Experts of a small language model: 144 ReGLU neurons an expert.
Below are experts of layer 11 (counted from 0) of a mixture-of-experts language model. Rows are named router (the router's row for the expert), gate (a neuron's input weights, with its number), up (a neuron's input weights, with its number) and show model dimensions 128-191. Each number is 50 + 15 x the weight over its row's rms, rounded and kept within 0 to 99.
After each expert's rows: a language model's description of what the expert responds to; "gets" lists some tokens that make up at least twice as much of what it gets as of all text. This comes from a sample of Wikipedia text that the model never trained on. Tokens count by the router's weight.

# expert 9
router:66 41 62 78 41 79 80 38 60 57 46 31 52 34 55 37 41 46 56 45 30 53 34 38 49 58 45 58 48 34 44 61 61 60 52 45 46 61 62 29 67 20 46 39 65 31 69 47 26 42 35 44 59 35 46 82 33 37 39 52 27 34 40 35
gate0:47 34 66 45 53 43 62 64 52 44 80 41 29 49 89 56 63 43 64 66 53 29 47 52 58 70 69 49 48 42 72 59 53 35 48 57 35 72 34 13 65 30 78 33 79 38 40 57 65 42 68 43 47 47 15 58 47 46 47 44 30 34 27 73
up0:47 50 31 55 75 42 55 50 50 61 64 36 25 46 61 79 37 44 44 59 54 39 72 60 57 46 55 80 39 57 42 48 36 56 63 23 38 49 42 64 54 48 56 51 67 55 46 30 45 80 45 58 79 48 51 33 34 33 71 34 49 37 47 56
gate1:38 83 54 47 41 63 54 55 62 30 44 51 53 77 54 73 44 42 40 37 45 76 34 28 58 49 45 55 48 43 78 35 64 40 70 37 59 45 50 59 80 58 61 63 63 56 46 47 24 54 67 38 59 45 57 62 40 58 49 60 58 76 81 55
up1:62 58 39 29 37 53 59 37 43 56 42 49 34 59 60 55 69 57 53 70 32 34 78 45 12 24 42 68 48 44 59 54 42 59 48 16 53 69 29 36 39 56 48 40 56 60 81 43 55 42 45 51 32 66 67 53 26 58 47 44 61 54 73 62
gate2:64 44 43 44 78 55 35 41 50 69 47 72 50 38 85 45 51 49 57 62 61 59 63 32 52 38 61 75 51 58 35 41 56 62 41 42 72 33 37 55 61 30 37 54 55 35 57 12 48 63 62 54 64 70 26 55 73 54 51 38 25 61 61 50
up2:55 54 24 80 65 42 45 71 59 55 75 62 58 38 19 43 55 53 49 47 54 60 76 37 28 57 25 68 52 55 44 63 28 40 32 51 43 34 30 53 41 55 69 41 48 67 31 30 42 66 60 31 53 81 37 20 62 38 75 76 55 77 65 70
gate3:51 79 42 62 40 34 44 56 68 51 41 26 60 62 49 54 32 44 50 64 37 69 48 45 51 51 48 44 74 60 34 64 56 60 49 29 23 30 67 39 76 29 48 51 49 65 54 36 47 47 66 48 49 49 36 37 39 56 65 31 51 48 49 39
up3:54 61 25 37 86 57 77 44 23 59 56 61 57 52 42 58 38 50 65 59 47 70 73 83 30 55 62 59 47 58 49 75 45 66 62 59 41 71 63 27 51 33 45 31 38 50 34 29 69 74 48 68 71 43 42 77 62 64 18 39 45 40 44 30
gate4:69 81 57 56 45 29 54 61 48 64 64 41 50 35 72 43 47 64 27 58 53 61 22 68 80 52 72 32 48 31 55 61 33 50 42 55 51 52 58 51 70 74 71 40 99 27 33 36 74 65 56 49 37 37 49 59 39 49 60 59 29 57 49 30
up4:57 66 37 20 67 44 47 35 21 72 75 32 45 33 45 55 79 56 66 78 31 44 53 38 57 64 33 39 72 50 68 72 48 59 29 53 38 36 59 84 61 44 63 44 48 31 70 68 47 36 71 49 52 50 67 61 56 54 37 33 63 71 54 38
gate5:66 54 45 63 60 41 50 41 52 69 35 64 48 56 43 72 53 29 88 46 22 84 33 58 55 52 27 48 62 82 62 45 51 53 38 68 40 78 55 70 37 82 43 44 53 61 56 40 58 52 64 20 40 55 36 25 44 38 63 87 37 53 46 49
up5:68 24 35 67 39 27 60 46 45 55 81 56 66 46 40 48 42 38 72 44 21 64 62 36 64 52 25 72 24 36 46 33 37 46 63 41 41 70 12 54 63 14 55 75 44 47 37 52 67 66 35 56 68 50 60 35 65 43 30 43 58 58 62 37
gate6:60 36 54 52 40 45 32 48 56 42 34 50 41 55 54 48 74 62 44 22 77 63 42 46 45 44 58 54 45 37 49 56 49 42 44 60 84 23 71 56 65 34 56 32 40 42 45 35 30 26 60 75 53 83 55 28 48 49 54 45 78 42 16 29
up6:41 76 41 23 58 42 43 50 51 42 46 34 38 61 69 49 31 47 50 62 55 50 60 60 53 62 57 79 68 60 57 43 48 41 39 57 29 20 53 44 57 49 52 41 63 58 55 67 45 36 23 43 40 35 78 23 48 72 57 56 65 38 56 36
gate7:40 59 55 48 36 41 40 35 58 41 50 55 66 28 54 61 69 29 31 13 68 35 47 85 45 66 35 74 47 72 27 52 36 60 49 39 42 56 61 48 48 62 55 62 72 52 40 51 30 66 22 52 36 54 47 39 44 51 43 79 48 44 24 55
up7:35 58 63 53 76 56 56 53 46 89 39 36 31 25 71 52 52 55 44 30 44 29 61 23 36 69 61 46 55 48 73 60 44 33 51 39 51 49 30 71 30 43 66 52 54 50 60 30 33 60 40 36 39 67 36 36 73 82 69 63 56 72 42 27
Clause-joining punctuation
gets: ",", " and", " |", ";", " as", "-"

# expert 2
router:28 40 35 65 65 27 53 40 26 77 67 41 70 45 65 48 34 63 58 67 28 35 35 75 35 40 60 46 60 49 88 50 54 30 47 33 64 27 47 53 41 73 37 37 51 50 66 46 57 53 63 47 47 49 38 49 50 68 43 40 41 69 33 34
gate0:16 71 47 28 73 46 80 55 58 24 54 68 66 45 69 61 47 47 35 40 35 27 50 57 54 56 65 44 59 32 48 56 50 47 21 52 27 50 65 41 45 84 77 40 20 88 57 49 34 58 79 45 53 60 32 51 84 60 62 63 41 42 45 46
up0:20 54 56 32 76 52 68 62 62 44 49 69 64 41 33 65 66 32 31 61 58 15 24 40 43 64 56 49 43 69 53 35 75 34 63 78 42 57 39 49 58 52 69 37 62 63 59 47 35 70 45 50 69 37 28 43 51 64 45 48 54 39 39 55
gate1:34 54 50 63 49 66 36 49 57 29 57 29 66 43 26 50 41 28 61 53 65 72 56 49 47 90 65 44 71 53 54 80 76 50 56 57 56 37 51 74 45 48 58 52 71 54 67 55 67 61 70 39 54 70 51 46 83 50 41 77 57 49 42 59
up1:40 47 62 65 50 31 82 47 55 47 38 32 38 62 49 69 65 60 76 37 48 62 40 15 47 49 59 44 37 58 50 71 53 51 57 54 75 32 52 17 29 66 50 26 53 56 68 69 97 69 31 39 69 51 55 56 83 57 48 63 31 76 41 56
gate2:15 34 59 61 46 42 69 45 57 32 38 65 23 62 31 44 55 52 37 66 40 31 33 43 31 41 56 56 58 67 37 39 45 57 17 38 51 54 44 62 79 56 55 68 69 49 66 73 44 61 47 43 52 30 46 45 31 58 86 41 45 69 63 63
up2:67 36 64 65 52 44 76 55 50 31 56 53 36 55 59 44 74 38 48 47 49 58 50 59 65 64 54 49 43 36 27 51 54 55 46 60 89 51 72 84 34 53 60 56 25 41 23 50 29 58 71 65 65 59 50 50 29 53 36 36 56 48 34 47
gate3:38 72 37 40 61 52 13 68 67 51 71 65 63 69 64 27 54 48 45 65 47 53 54 44 59 43 40 39 47 50 64 67 55 51 54 32 44 48 36 48 76 15 65 37 57 44 80 54 43 52 95 36 65 69 44 61 14 34 46 39 60 48 41 38
up3:40 42 64 51 60 51 25 45 53 58 60 42 79 43 42 62 29 78 55 55 88 36 48 32 36 40 30 65 58 54 37 39 65 55 41 86 25 53 77 57 45 57 43 52 75 31 50 29 38 30 32 74 52 35 70 54 78 67 35 57 50 56 56 48
gate4:50 37 53 47 45 42 25 58 55 77 60 55 49 27 39 30 52 57 35 41 54 32 69 34 56 43 74 46 26 44 55 74 42 37 49 46 43 26 70 63 29 35 44 39 50 51 43 53 40 36 77 11 67 60 56 48 58 39 79 58 51 42 64 46
up4:37 77 65 23 42 72 18 58 46 12 32 42 54 49 63 32 31 40 55 64 57 22 53 50 68 57 43 64 58 39 51 55 61 55 38 60 45 40 67 59 71 28 59 36 25 28 43 32 68 49 43 66 49 39 39 24 70 36 85 57 52 33 34 45
gate5:19 65 18 52 55 53 42 45 46 58 43 19 65 67 51 79 56 56 59 58 39 36 47 31 46 36 37 74 54 78 64 44 38 44 65 06 68 49 51 47 71 55 24 75 26 65 44 54 53 44 60 44 40 56 53 58 48 53 38 62 55 78 42 31
up5:47 50 63 32 56 38 60 47 62 52 59 64 58 15 56 74 80 33 58 49 45 78 73 60 61 65 63 52 88 58 65 66 63 45 56 45 39 49 59 60 35 48 50 61 69 71 25 63 53 51 65 34 75 28 66 39 61 54 57 58 68 46 42 41
gate6:41 39 64 57 64 52 19 54 80 55 52 69 56 52 21 55 14 51 46 51 57 24 40 24 43 54 55 57 46 54 22 56 59 47 70 35 50 48 64 37 81 34 53 53 37 27 59 47 47 66 42 49 58 50 52 24 61 61 40 41 66 67 61 68
up6:56 56 60 70 34 45 62 38 33 61 60 36 41 68 37 54 38 50 39 42 57 58 75 30 46 58 56 56 48 54 31 36 30 50 39 57 35 49 17 58 36 71 79 68 54 51 45 33 31 59 26 66 26 18 66 46 56 74 61 75 31 47 49 84
gate7:67 50 43 39 58 12 47 37 48 46 39 56 67 42 52 76 52 43 38 56 85 62 60 36 66 39 39 69 31 73 46 41 46 35 86 89 51 28 62 27 53 29 44 57 60 56 55 50 91 49 31 53 50 25 51 35 44 49 59 68 40 48 65 57
up7:45 30 49 57 55 40 37 26 34 40 43 45 75 71 40 90 29 50 57 41 53 45 63 30 56 68 31 53 53 67 50 63 38 60 63 54 67 65 57 61 42 63 43 62 24 53 21 73 60 68 44 32 63 64 53 41 29 42 49 55 57 34 71 51
Articles, copulas, determiners
gets: " a", " the", " was", " is", " his", " an"

# expert 5
router:56 48 38 50 57 66 32 34 51 91 60 44 37 35 53 38 38 55 51 27 45 71 43 71 73 04 53 61 67 60 62 57 38 25 66 61 35 26 56 62 46 55 34 22 54 61 36 32 52 69 63 49 49 59 38 29 53 55 67 56 73 59 46 36
gate0:41 40 37 63 60 52 41 46 73 47 52 48 36 51 58 33 42 46 80 42 66 41 25 49 21 55 45 53 36 70 25 38 47 65 49 32 39 57 73 53 25 78 69 40 51 47 46 39 51 13 69 86 60 52 68 58 62 45 36 76 70 66 66 16
up0:56 72 66 59 55 40 39 35 40 46 33 53 59 39 40 29 60 51 44 31 60 46 51 46 87 26 39 57 32 71 48 40 58 46 38 33 61 61 35 88 67 62 39 51 49 62 60 64 68 51 44 32 22 36 63 40 46 55 50 45 46 74 57 38
gate1:61 48 49 37 22 44 66 24 89 46 53 53 79 63 51 65 32 51 53 66 78 56 55 19 47 63 54 48 34 13 48 70 48 15 74 61 69 34 25 44 27 43 53 43 45 62 46 70 37 49 63 49 27 40 36 51 52 46 64 50 62 66 46 65
up1:54 52 37 62 70 64 80 60 45 79 30 38 38 69 49 21 52 45 23 27 39 79 43 59 44 44 41 55 53 33 20 58 40 29 43 34 42 60 49 70 46 66 63 37 48 41 56 39 63 55 50 54 37 59 54 67 77 38 49 54 52 52 69 47
gate2:76 50 16 40 60 50 61 59 51 36 53 58 24 65 41 79 68 42 31 60 52 48 64 69 34 47 46 28 60 29 52 46 27 59 64 87 53 46 61 62 57 61 63 60 42 82 52 81 49 72 73 50 32 89 47 50 55 72 32 41 43 65 51 51
up2:58 62 58 38 42 51 27 65 45 50 59 80 50 42 65 76 51 56 32 40 30 31 76 42 19 45 54 69 19 47 32 49 72 74 62 40 71 37 35 48 52 42 30 00 49 41 65 40 73 58 48 56 44 46 25 56 58 46 48 61 50 33 64 58
gate3:31 49 72 73 26 52 30 50 52 67 49 11 65 45 52 56 25 45 50 39 30 63 43 41 72 35 62 32 51 81 51 35 37 54 41 68 67 59 61 67 41 57 37 58 54 45 30 49 82 26 53 59 44 49 70 45 46 65 64 38 36 46 35 46
up3:55 51 73 62 37 48 27 49 88 44 53 55 34 33 38 39 46 40 47 62 59 36 68 66 37 61 45 63 35 57 61 47 60 46 47 56 55 51 60 44 34 27 47 27 51 63 60 43 48 35 52 49 35 45 57 66 35 33 40 57 46 39 74 43
gate4:32 57 83 36 51 42 48 23 65 48 47 35 28 67 47 44 56 36 58 21 57 52 48 58 46 42 55 61 79 33 55 46 52 34 62 65 63 60 32 55 78 64 61 78 50 45 62 39 42 51 54 35 55 43 55 77 53 49 59 71 69 30 62 44
up4:66 58 65 15 51 11 49 56 29 13 43 50 49 54 19 39 57 43 70 47 58 41 63 62 63 71 35 48 43 66 47 63 62 66 34 48 58 59 54 74 77 71 63 65 49 57 54 51 24 51 21 45 41 51 26 41 35 31 49 18 67 43 58 54
gate5:24 46 45 31 58 39 42 37 88 54 32 45 46 35 50 58 48 39 76 57 35 85 39 48 40 69 61 56 73 48 36 43 41 24 30 66 68 63 48 43 57 47 57 23 56 47 43 41 36 77 33 47 81 49 61 26 75 52 76 54 74 57 50 13
up5:43 34 74 33 49 26 53 55 66 63 20 61 83 60 47 40 18 50 56 61 51 60 36 57 65 36 64 55 66 56 84 51 74 50 51 41 38 58 62 40 53 74 57 34 65 16 48 34 34 56 52 51 47 53 35 42 63 76 62 66 47 68 49 47
gate6:42 35 51 58 61 34 67 28 74 63 30 49 46 56 48 57 37 57 49 67 51 57 52 56 51 40 39 41 65 30 28 52 64 62 49 68 50 39 65 60 42 25 62 32 76 50 61 41 49 44 45 53 59 32 60 54 58 49 54 37 59 44 51 16
up6:40 46 34 14 57 52 43 37 47 38 51 52 43 45 32 63 42 43 59 41 33 48 72 59 50 30 43 36 38 67 73 45 93 41 81 50 62 67 40 60 49 48 67 75 65 43 63 49 64 49 30 44 39 44 23 50 58 61 85 57 70 24 64 46
gate7:50 42 82 60 37 52 09 28 54 62 54 59 64 16 71 49 49 69 42 25 56 43 75 41 16 59 25 36 42 57 26 50 36 62 73 30 43 46 42 57 57 56 29 41 44 36 41 67 05 66 53 66 76 58 48 74 56 27 67 50 42 56 48 47
up7:57 31 52 63 49 65 62 75 80 51 33 56 38 68 47 61 69 39 64 60 59 58 33 57 37 34 37 33 79 60 29 49 62 43 12 76 40 58 39 33 54 65 58 39 57 37 54 53 44 46 19 59 44 23 25 43 36 65 59 27 56 57 35 31
Numbers and digits
gets: "–", " 1", " 2", " 0", " 3", "1"

# expert 6
router:43 60 66 78 64 44 64 37 53 36 50 42 42 28 64 75 62 70 61 49 79 66 56 42 37 69 60 51 56 42 56 54 61 64 53 58 68 69 42 74 62 57 39 57 57 45 48 16 73 43 47 57 42 73 87 40 50 73 55 68 78 33 63 30
gate0:63 57 43 46 40 65 50 55 62 41 23 36 52 64 62 74 60 58 52 72 65 54 40 44 59 45 58 49 42 42 63 86 39 39 54 39 44 36 41 47 49 34 27 75 49 39 55 37 50 49 49 50 34 72 44 44 30 65 71 25 43 63 46 44
up0:29 49 42 30 44 66 47 33 54 69 29 39 63 41 63 52 50 32 62 58 44 64 44 34 43 65 45 70 54 57 28 30 50 61 31 56 12 43 65 45 00 52 52 48 27 51 62 51 33 59 38 59 74 68 43 40 49 58 38 59 57 56 70 58
gate1:30 60 59 51 48 36 54 50 35 42 67 57 45 36 47 34 56 56 43 51 23 59 55 49 60 45 47 68 36 54 71 27 37 46 80 30 70 72 48 40 57 41 54 38 49 45 44 51 41 23 32 61 46 54 55 55 53 68 69 92 37 43 10 50
up1:74 49 19 37 66 42 68 41 43 81 59 69 54 32 49 45 43 62 71 51 32 40 48 56 31 81 41 40 52 87 17 42 57 66 48 59 37 78 73 46 63 78 30 82 28 51 61 38 78 59 38 15 57 44 41 63 32 37 45 45 46 39 38 31
gate2:42 41 74 60 47 44 05 40 41 56 59 44 42 31 42 52 78 58 29 44 72 26 30 46 38 65 63 32 54 41 77 60 47 72 48 63 79 42 53 39 56 59 59 37 63 22 52 25 76 43 52 51 44 61 50 38 35 58 90 79 71 76 32 57
up2:59 46 44 14 73 30 71 40 54 57 50 58 52 43 53 60 20 57 51 67 52 43 63 61 46 40 48 36 55 66 56 53 25 56 39 25 53 60 61 31 00 51 58 60 62 57 45 20 48 68 55 67 19 17 29 53 66 38 19 39 52 69 54 45
gate3:46 56 70 31 67 33 72 42 43 40 67 26 27 50 53 74 64 63 45 43 48 58 68 57 34 74 34 33 38 43 55 52 32 55 48 60 42 51 51 39 39 49 42 55 39 53 46 57 44 62 31 35 26 56 34 44 33 35 35 40 70 45 63 68
up3:50 57 55 85 12 34 50 36 28 32 34 44 74 25 88 60 47 41 65 55 45 45 52 44 34 63 35 53 71 48 87 22 41 68 77 40 65 70 41 84 72 58 56 49 42 50 76 60 55 17 49 60 39 75 55 63 51 60 48 49 59 50 37 34
gate4:67 51 40 67 34 64 60 45 58 43 63 62 59 65 66 82 37 60 64 32 56 69 36 47 56 27 32 81 33 51 64 47 51 42 13 37 56 44 64 65 11 65 30 79 56 52 39 59 63 57 50 66 52 25 50 54 55 38 88 42 43 58 32 27
up4:47 31 41 62 26 59 49 58 61 47 48 66 56 46 30 52 54 44 26 43 46 45 46 59 47 50 43 64 55 63 54 41 64 69 49 49 56 81 34 63 58 23 42 43 58 50 57 51 76 48 75 30 66 48 39 31 37 45 57 46 56 48 43 50
gate5:41 63 56 58 10 34 69 62 51 62 38 49 50 47 41 54 40 44 60 33 45 51 69 22 14 87 53 44 46 60 33 27 27 54 55 52 53 45 42 53 50 60 38 64 51 68 70 35 65 79 56 62 61 48 43 50 49 60 78 55 36 74 55 67
up5:68 39 39 16 60 61 40 34 57 73 27 29 41 38 58 62 45 71 45 67 59 39 66 68 79 37 36 34 59 56 51 51 53 44 59 35 63 39 36 34 39 48 59 48 27 40 57 46 74 59 62 76 29 50 33 47 69 44 38 35 43 36 55 63
gate6:49 66 50 41 64 57 36 34 64 68 30 39 46 19 78 56 82 42 12 51 56 40 63 41 52 61 71 52 65 48 48 64 58 14 46 45 63 50 65 39 40 53 60 66 56 28 44 60 67 44 48 46 60 71 26 43 66 30 41 59 80 47 44 15
up6:29 50 32 44 52 58 40 69 63 40 57 45 48 46 56 22 62 54 45 45 49 50 41 71 54 56 43 66 65 68 64 37 49 49 17 46 68 67 49 53 67 52 52 57 75 63 28 46 66 37 30 45 57 34 36 74 43 51 65 44 50 67 40 49
gate7:43 41 42 48 41 43 62 60 46 56 61 57 35 37 57 64 47 47 35 55 57 34 20 56 48 65 35 55 60 50 50 56 59 71 64 39 51 33 41 60 53 49 47 48 50 46 38 37 78 53 57 44 52 33 95 33 42 38 76 64 65 79 31 66
up7:40 43 54 54 66 40 38 60 52 64 47 56 64 48 54 41 55 75 38 32 54 76 38 63 45 40 44 56 42 07 41 34 39 33 63 84 60 67 34 62 60 54 56 74 59 49 51 73 36 58 71 47 49 64 40 34 73 29 53 78 37 34 49 49
Sentence and section boundaries
gets: ".", "\n", "==", " \"", "===", ")."

# expert 14
router:51 15 37 30 34 40 26 44 81 42 50 56 57 27 54 48 32 42 56 55 55 56 20 30 61 84 30 24 49 41 28 57 62 23 43 65 43 58 44 54 33 49 55 74 35 50 51 67 77 14 34 58 65 61 64 52 71 52 52 40 83 26 41 39
gate0:38 40 52 43 42 50 50 49 42 58 87 40 56 51 75 05 50 76 44 64 76 51 35 38 54 51 47 40 55 72 33 60 51 62 44 44 37 75 37 27 57 32 41 38 60 64 54 54 43 64 72 42 31 43 40 29 46 40 40 47 52 42 69 53
up0:39 55 43 74 49 60 40 37 57 30 85 45 36 68 43 36 67 73 63 63 49 53 45 45 61 64 56 55 74 47 67 71 43 49 10 46 27 58 42 68 51 76 44 08 63 44 44 38 59 34 39 45 64 55 71 46 28 49 55 54 49 63 37 51
gate1:60 48 40 49 31 43 43 27 54 59 47 59 42 51 41 28 55 51 51 42 67 65 09 76 62 54 47 53 55 45 49 48 38 35 47 93 57 47 76 64 43 37 40 43 37 45 52 47 35 67 62 56 51 63 64 45 71 50 62 73 48 60 43 50
up1:43 79 53 41 94 67 72 57 45 51 42 87 47 52 62 57 79 57 58 63 55 59 77 44 47 56 61 31 44 52 47 64 81 61 24 41 52 47 38 24 42 50 60 22 30 63 72 59 35 35 61 68 36 32 37 37 43 39 40 45 25 85 44 26
gate2:42 38 47 14 35 43 54 35 66 52 79 36 41 37 50 77 44 58 65 34 53 61 67 01 78 69 41 33 48 67 51 32 49 45 74 81 51 39 25 36 56 59 38 37 28 68 46 46 49 44 53 39 41 55 61 65 67 47 81 46 52 54 49 52
up2:26 48 34 50 55 37 46 21 59 52 41 28 74 44 57 53 53 40 64 47 42 27 62 31 49 68 47 35 46 47 44 53 45 25 50 56 49 83 56 19 69 60 51 31 54 63 35 58 48 49 51 65 63 54 52 77 41 62 38 32 29 51 51 74
gate3:40 52 53 38 45 61 49 77 47 60 70 45 26 52 38 49 58 35 43 30 54 63 45 44 43 53 60 68 48 49 37 68 66 54 56 47 40 80 62 61 47 31 46 18 68 13 47 46 62 46 38 49 58 63 43 00 54 29 71 39 44 76 42 38
up3:37 45 64 51 42 55 69 33 71 06 59 52 61 45 36 51 41 59 43 52 34 49 59 62 59 83 42 50 50 28 48 46 46 61 54 74 43 64 28 69 77 60 59 75 38 50 37 40 41 58 32 67 43 45 45 60 65 32 40 47 22 31 87 31
gate4:67 37 65 66 57 53 41 74 61 65 17 44 46 51 52 23 47 61 42 37 69 71 77 54 45 64 48 39 49 71 82 66 44 43 30 80 53 65 36 49 36 90 70 30 52 53 54 52 55 42 59 34 27 52 42 50 17 33 38 55 29 53 40 61
up4:65 61 58 55 61 52 73 34 29 53 35 64 43 64 54 48 18 28 44 13 40 35 31 40 40 59 44 53 45 50 39 60 51 44 39 39 61 62 62 51 76 54 63 39 40 19 37 74 65 53 54 75 43 48 32 35 40 43 40 57 68 60 63 69
gate5:36 53 37 51 50 13 63 45 70 74 43 50 42 46 45 43 74 65 30 78 68 66 39 33 54 40 58 49 48 45 62 48 59 45 72 50 42 39 49 60 39 12 60 57 54 40 57 63 46 43 51 20 39 23 56 72 28 34 62 59 46 74 62 46
up5:56 50 45 53 44 29 65 80 52 76 62 41 40 51 44 41 80 50 20 36 40 58 59 53 50 78 33 46 52 43 67 40 52 53 40 51 63 53 53 55 47 58 68 53 40 55 23 41 57 60 59 54 34 41 24 60 31 51 50 81 37 28 58 50
gate6:41 60 58 26 56 57 72 74 61 36 43 63 62 66 52 35 50 60 70 46 63 24 45 52 32 36 52 41 50 40 48 64 60 52 46 57 38 50 75 50 54 73 34 37 63 49 59 40 39 54 36 58 32 59 70 42 60 55 72 68 33 53 46 58
up6:71 58 39 42 73 55 34 69 30 24 55 39 35 34 46 68 35 57 66 68 29 35 58 57 43 50 33 27 80 62 82 28 56 31 48 47 62 79 56 58 34 44 49 47 58 52 61 63 35 70 58 29 28 58 27 38 28 41 55 45 51 43 29 54
gate7:39 35 46 43 61 44 44 32 70 55 55 51 37 26 67 53 23 35 41 51 56 47 54 45 45 43 56 25 66 62 40 61 23 70 40 54 45 47 43 60 45 62 49 48 75 73 33 31 76 23 53 48 43 47 46 46 25 46 60 44 56 80 44 69
up7:53 62 38 49 60 26 61 37 57 39 42 56 43 58 69 42 63 72 45 55 28 53 73 70 46 52 38 78 63 47 65 54 38 33 38 23 38 29 27 42 56 51 62 47 56 39 58 31 58 56 48 46 27 59 35 18 61 34 64 06 65 33 57 55
Dates and months
gets: "|", ")", " March", " November", " August", " September"

# expert 8
router:65 21 62 48 47 39 73 39 45 30 61 18 77 40 42 28 46 44 23 25 73 39 56 34 27 66 41 38 55 59 42 40 43 63 68 55 66 40 45 42 41 40 58 44 53 46 70 58 51 49 70 35 43 42 59 47 29 48 58 64 34 34 25 61
gate0:71 49 28 43 25 45 45 52 39 49 78 36 57 57 52 41 46 54 62 33 93 46 59 21 59 48 63 34 65 53 44 32 63 34 62 99 49 40 40 40 81 53 31 85 70 46 39 25 45 26 51 45 44 39 56 53 55 86 33 68 70 83 44 57
up0:30 35 62 48 55 39 35 63 63 30 42 71 28 60 49 67 35 46 62 61 21 64 43 60 63 51 57 60 53 47 39 51 67 51 54 41 30 49 43 65 37 59 39 33 63 57 35 25 19 47 39 47 70 46 40 61 37 23 69 47 32 21 48 47
gate1:49 57 59 72 43 25 44 29 44 72 44 61 48 25 39 41 43 35 74 49 37 45 39 55 52 49 41 50 59 47 59 47 34 32 43 58 36 63 50 53 27 32 55 42 66 79 36 60 35 26 38 45 46 35 46 54 32 44 37 54 60 38 53 43
up1:41 64 32 56 49 48 60 44 57 65 56 57 68 43 44 41 53 57 76 54 87 50 58 57 55 59 66 44 55 42 51 43 82 63 53 41 19 19 52 23 19 39 25 33 61 57 55 41 41 35 88 64 55 59 46 54 49 44 31 63 62 64 43 56
gate2:39 36 32 70 31 40 66 62 52 72 71 47 47 22 41 60 63 47 54 66 44 38 53 70 64 54 44 31 36 43 36 39 55 46 26 63 56 73 40 68 53 48 68 59 33 36 68 74 44 33 40 48 50 79 64 50 57 65 25 50 64 54 60 32
up2:46 70 49 63 53 53 45 58 65 49 54 48 65 67 73 49 29 51 43 51 43 62 34 32 56 21 49 84 65 45 84 60 74 40 55 49 40 53 28 52 67 41 47 49 44 62 52 78 58 36 58 41 59 50 50 46 59 40 45 67 39 55 42 43
gate3:43 43 34 32 52 52 53 33 28 49 29 56 57 72 40 80 50 33 42 61 42 60 27 28 37 28 34 50 41 08 37 29 64 30 47 52 52 58 43 52 69 38 58 68 33 41 48 61 52 26 48 63 78 60 39 61 44 53 60 54 41 80 56 64
up3:40 38 58 56 76 77 46 22 85 65 53 43 68 81 72 57 56 45 72 19 49 75 55 35 60 43 58 44 72 28 86 45 30 58 44 68 52 39 56 62 48 32 52 48 48 39 83 67 62 48 43 52 08 44 30 48 51 48 39 44 44 29 54 54
gate4:23 40 80 20 41 36 38 60 40 52 55 42 62 46 46 24 71 45 52 43 35 39 58 67 56 54 80 56 35 56 79 39 31 63 56 39 46 30 45 21 73 20 41 71 62 73 25 58 90 66 61 60 72 73 40 55 26 30 77 60 28 49 51 38
up4:54 53 30 45 80 39 83 71 72 56 42 64 48 67 52 41 63 59 44 21 50 35 24 20 38 54 73 52 67 50 34 58 45 54 66 58 47 54 56 19 57 67 44 44 76 45 44 53 50 44 38 57 25 38 59 56 28 45 50 35 42 22 46 55
gate5:80 43 55 49 66 46 47 54 78 49 45 56 55 61 55 60 72 48 31 69 32 18 48 59 63 41 45 68 36 47 65 48 65 41 42 50 64 47 27 61 61 57 45 48 43 61 58 34 75 45 73 62 55 44 42 32 80 33 43 60 66 54 41 42
up5:23 28 32 40 51 51 62 36 69 47 52 45 82 38 48 54 50 37 58 39 52 79 51 52 52 34 54 36 47 41 39 41 53 46 66 45 90 73 35 39 45 78 45 53 50 39 71 44 44 28 66 65 51 47 28 65 51 41 55 60 48 59 68 51
gate6:51 45 41 42 15 46 59 29 42 47 49 46 42 49 44 39 86 53 46 70 50 26 15 76 49 40 48 36 61 73 72 58 53 52 49 75 81 60 57 65 51 60 32 37 59 55 39 32 29 58 69 59 37 60 48 49 19 30 45 72 66 37 45 53
up6:29 62 54 28 63 69 55 38 51 80 45 42 20 48 53 49 65 40 37 47 41 60 49 57 38 53 26 36 43 30 84 44 48 43 17 40 58 49 51 55 83 54 67 91 45 51 68 60 51 33 44 58 53 47 57 32 42 41 42 22 57 32 68 36
gate7:46 62 56 50 66 72 61 54 50 52 39 55 59 64 46 43 58 37 21 35 60 46 82 41 47 48 26 44 44 50 35 60 35 44 56 52 61 31 57 47 22 26 54 43 35 62 51 66 00 30 35 58 57 47 68 60 37 16 72 46 45 55 66 57
up7:41 58 51 44 26 26 41 78 74 25 44 13 69 68 38 67 39 61 36 29 50 46 59 56 46 44 50 55 52 88 49 62 56 22 40 52 53 40 34 23 32 30 50 57 58 42 66 33 32 79 57 63 42 32 67 64 46 44 70 35 46 73 47 39
Brackets, codes, foreign scripts
gets: " (", "-", " ", "/", "N", "("